{"activation": "squared_relu", "moe_layers": [0, 1, 2, 3, 4, 5, 6, 7, 8], "qk_norm": true, "init_std_down": 0.0, "doc_mask": true, "train_tokens": 748700000}
Below are experts of layer 6 (counted from 0) of a mixture-of-experts language model. Rows are named router (the router's row for the expert) and show model dimensions 96-191. Each number is 128 + 24 x the weight over its row's rms, rounded and kept within 0 to 255. Numbers have three digits each.
Before each expert's rows: a language model's description of what the expert responds to. This comes from a sample of Wikipedia text that the model never trained on.

# expert 13
Description: Institution name heads. Last word of named places, events and organizations, such as Qualifying Cup, Commonwealth Games, High School, Film Festival, state election.
router:123113140132131124107169109175101146095117123104084182147135118074105138121152122125129115121119114101135145122160112140067123148177159159114134103148155132163135134141119146107108125134126180132135141133145148104151085095111129129179094140144152127138123094125123121171126159067091145135

# expert 19
Description: Person and role nouns. Common nouns for people and roles, often before "of", such as president, minister, son, friend, man, general, author.
router:116110139090110134135114153100106122120108099144086157092124127126187131073143132110165107140125114127166140073094146083136083135151142159139126131159123135167123110152105135113120113102141158132139115137155127124107148106114094048139115131132137123121097158118127146155132148057126161133

# expert 32
Description: Places and taxonomy. Place-name openings and location prepositions (at, from, North, East), e.g. Madagascar, Burkinabe, plus taxonomy infobox labels like Class:.
router:135186175122124098128105164106113154107093093115110124136121139127149110128131139136152106127127108112162115079142116123134107136145118116108120124134118131167144119151122144131102128137121123152124140140116135092163165144107100114115073113121134114113086114120126139177113133139107134153

# expert 25
Description: Table headers and line breaks. Table header words and numbers, and line breaks in infobox or classification lists, such as Venue, Score, Rank, "Kingdom: Plantae".
router:122167101105129143139147132125136155112080125080088163120114113143115103149113131109089123093121167110117136105067116150107117163114112109121135109129143132138072124101111148109062117146132146135137135135121112118099107121141135173150130125097119139118117093118117136137135109110114116121

# expert 44
Description: Chart and stats fields. Tokens just before numbers in chart tables and infoboxes, such as R&B/Hip-Hop, number, Released:, "on the", Silver 1.
router:131169131150127152119119152092124145127125141114097126110150117125149125125128104123081140141119119111157169117036119066110100135099147088123126131142134134095092129119127118097129121143130098156135118106131117122121125118088134137139096132130116146115128140112136125148105119115128062120

# expert 47
Description: Numbers after prepositions. First digit of years or quantities after "in" or "from", such as 1564 or 160 mph, plus ordinals like first and second.
router:133127116149124099095097129114105159108124111105145128090128150146133134088130168140079136100122180136108167079102147146150134134093106120129122142143160104167087119164122122109104146147118148092147126139129111124159102117082133166126132124123184149123085125126131109141142121141126142145

# expert 4
Description: Verb stems after to. Verbs or verb stems following to, was, is or a subject, e.g. retrieve, implicate, express, apologized, and negation not.
router:147153150125145098134107142137131122124121109118141135106117194098166103132102156141125096097124115129109171052134126099139120121137160130136129105157106127111120141115119117114127118125128115137116129142165135193108144126134134072162105124119100135138161141119110144133129148143151122125

# expert 22
Description: Descriptive adjectives. Adjectives just after a or the, such as local, new, main, former, professional, northern, plus nationality and party words like German.
router:141157119159129133117144138129111115109121142098076140055123161095165116124137153119129137134128131105096123122112180101142126121083155179115122072123146142125109137159122152140101128113123169099137133090138167148176082111096104180178135123139146096135110144105110148151147129115123137150

# expert 8
Description: Dashes and clause connectors. En dashes in list entries (name – role, date – event) and connectors like ", after", ", while", ", including", "rather than".
router:136137101094139130126126155133135151104062111182117144107117103101134135119091144138146142100125174133156131130144156049136143112086107156106134114131124118166151156150131121132147105154113107100127156133107115077108141146101126109116099140084135128143110146134142134171126138162113126131

# expert 42
Description: Verb stem pieces. Middle pieces of verbs and derived words, often followed by -ed or -ing, such as canvass, amazing, intruder, consisted, engaged, raise.
router:148120097138116128110119128148108143105121128135083125126132129089154141088119137128118113089124162111152178099076160109114121099070123107140118118132130134122144119162110130092108143121108109117135141131101154157095111151100144142186117123175108093128121166138134145134120162115136118140

# expert 17
Description: Descriptive nouns and field labels. Abstract or technical nouns after adjectives, such as altitude, density, pressure, data, and infobox labels like "- Born:" and "- Location".
router:117168138156149099117111102109113139132126123111073141132120130116102102088145111126165138114122124133154118123122169165080104123146159100133135118149146117156074142112131161115121107144134107121139154105150135109103091110121090112167102136143129128110093106127139131135109118127145154150

# expert 45
Description: Closing quotes and time nouns. Word endings before a closing bracket or quote, such as "Ma", Zemlya), and time nouns like years, months, century, day, season.
router:144170092060124122111176170153111155139116124149115119143125179099170123098115152112157132116126164124192170056041158175117124113100149152117130136148136131115079159072107155133129132124117140129124132094136112110104165124099110087181117127136101100124140154128139141138113090130160133129

# expert 31
Description: Leading and position words. Nouns and verbs of leading or position, such as head, front, team, member, "led by", often after "the".
router:124142114102122089127160179077109129138098118149107143107123121111145113131133110128137134111139114110178167122129117086134115128106148131114121084134138138132149119108119135123119117157116144105116126084130190137153137139092132130190134136105155128105107119111138127180139081123149097133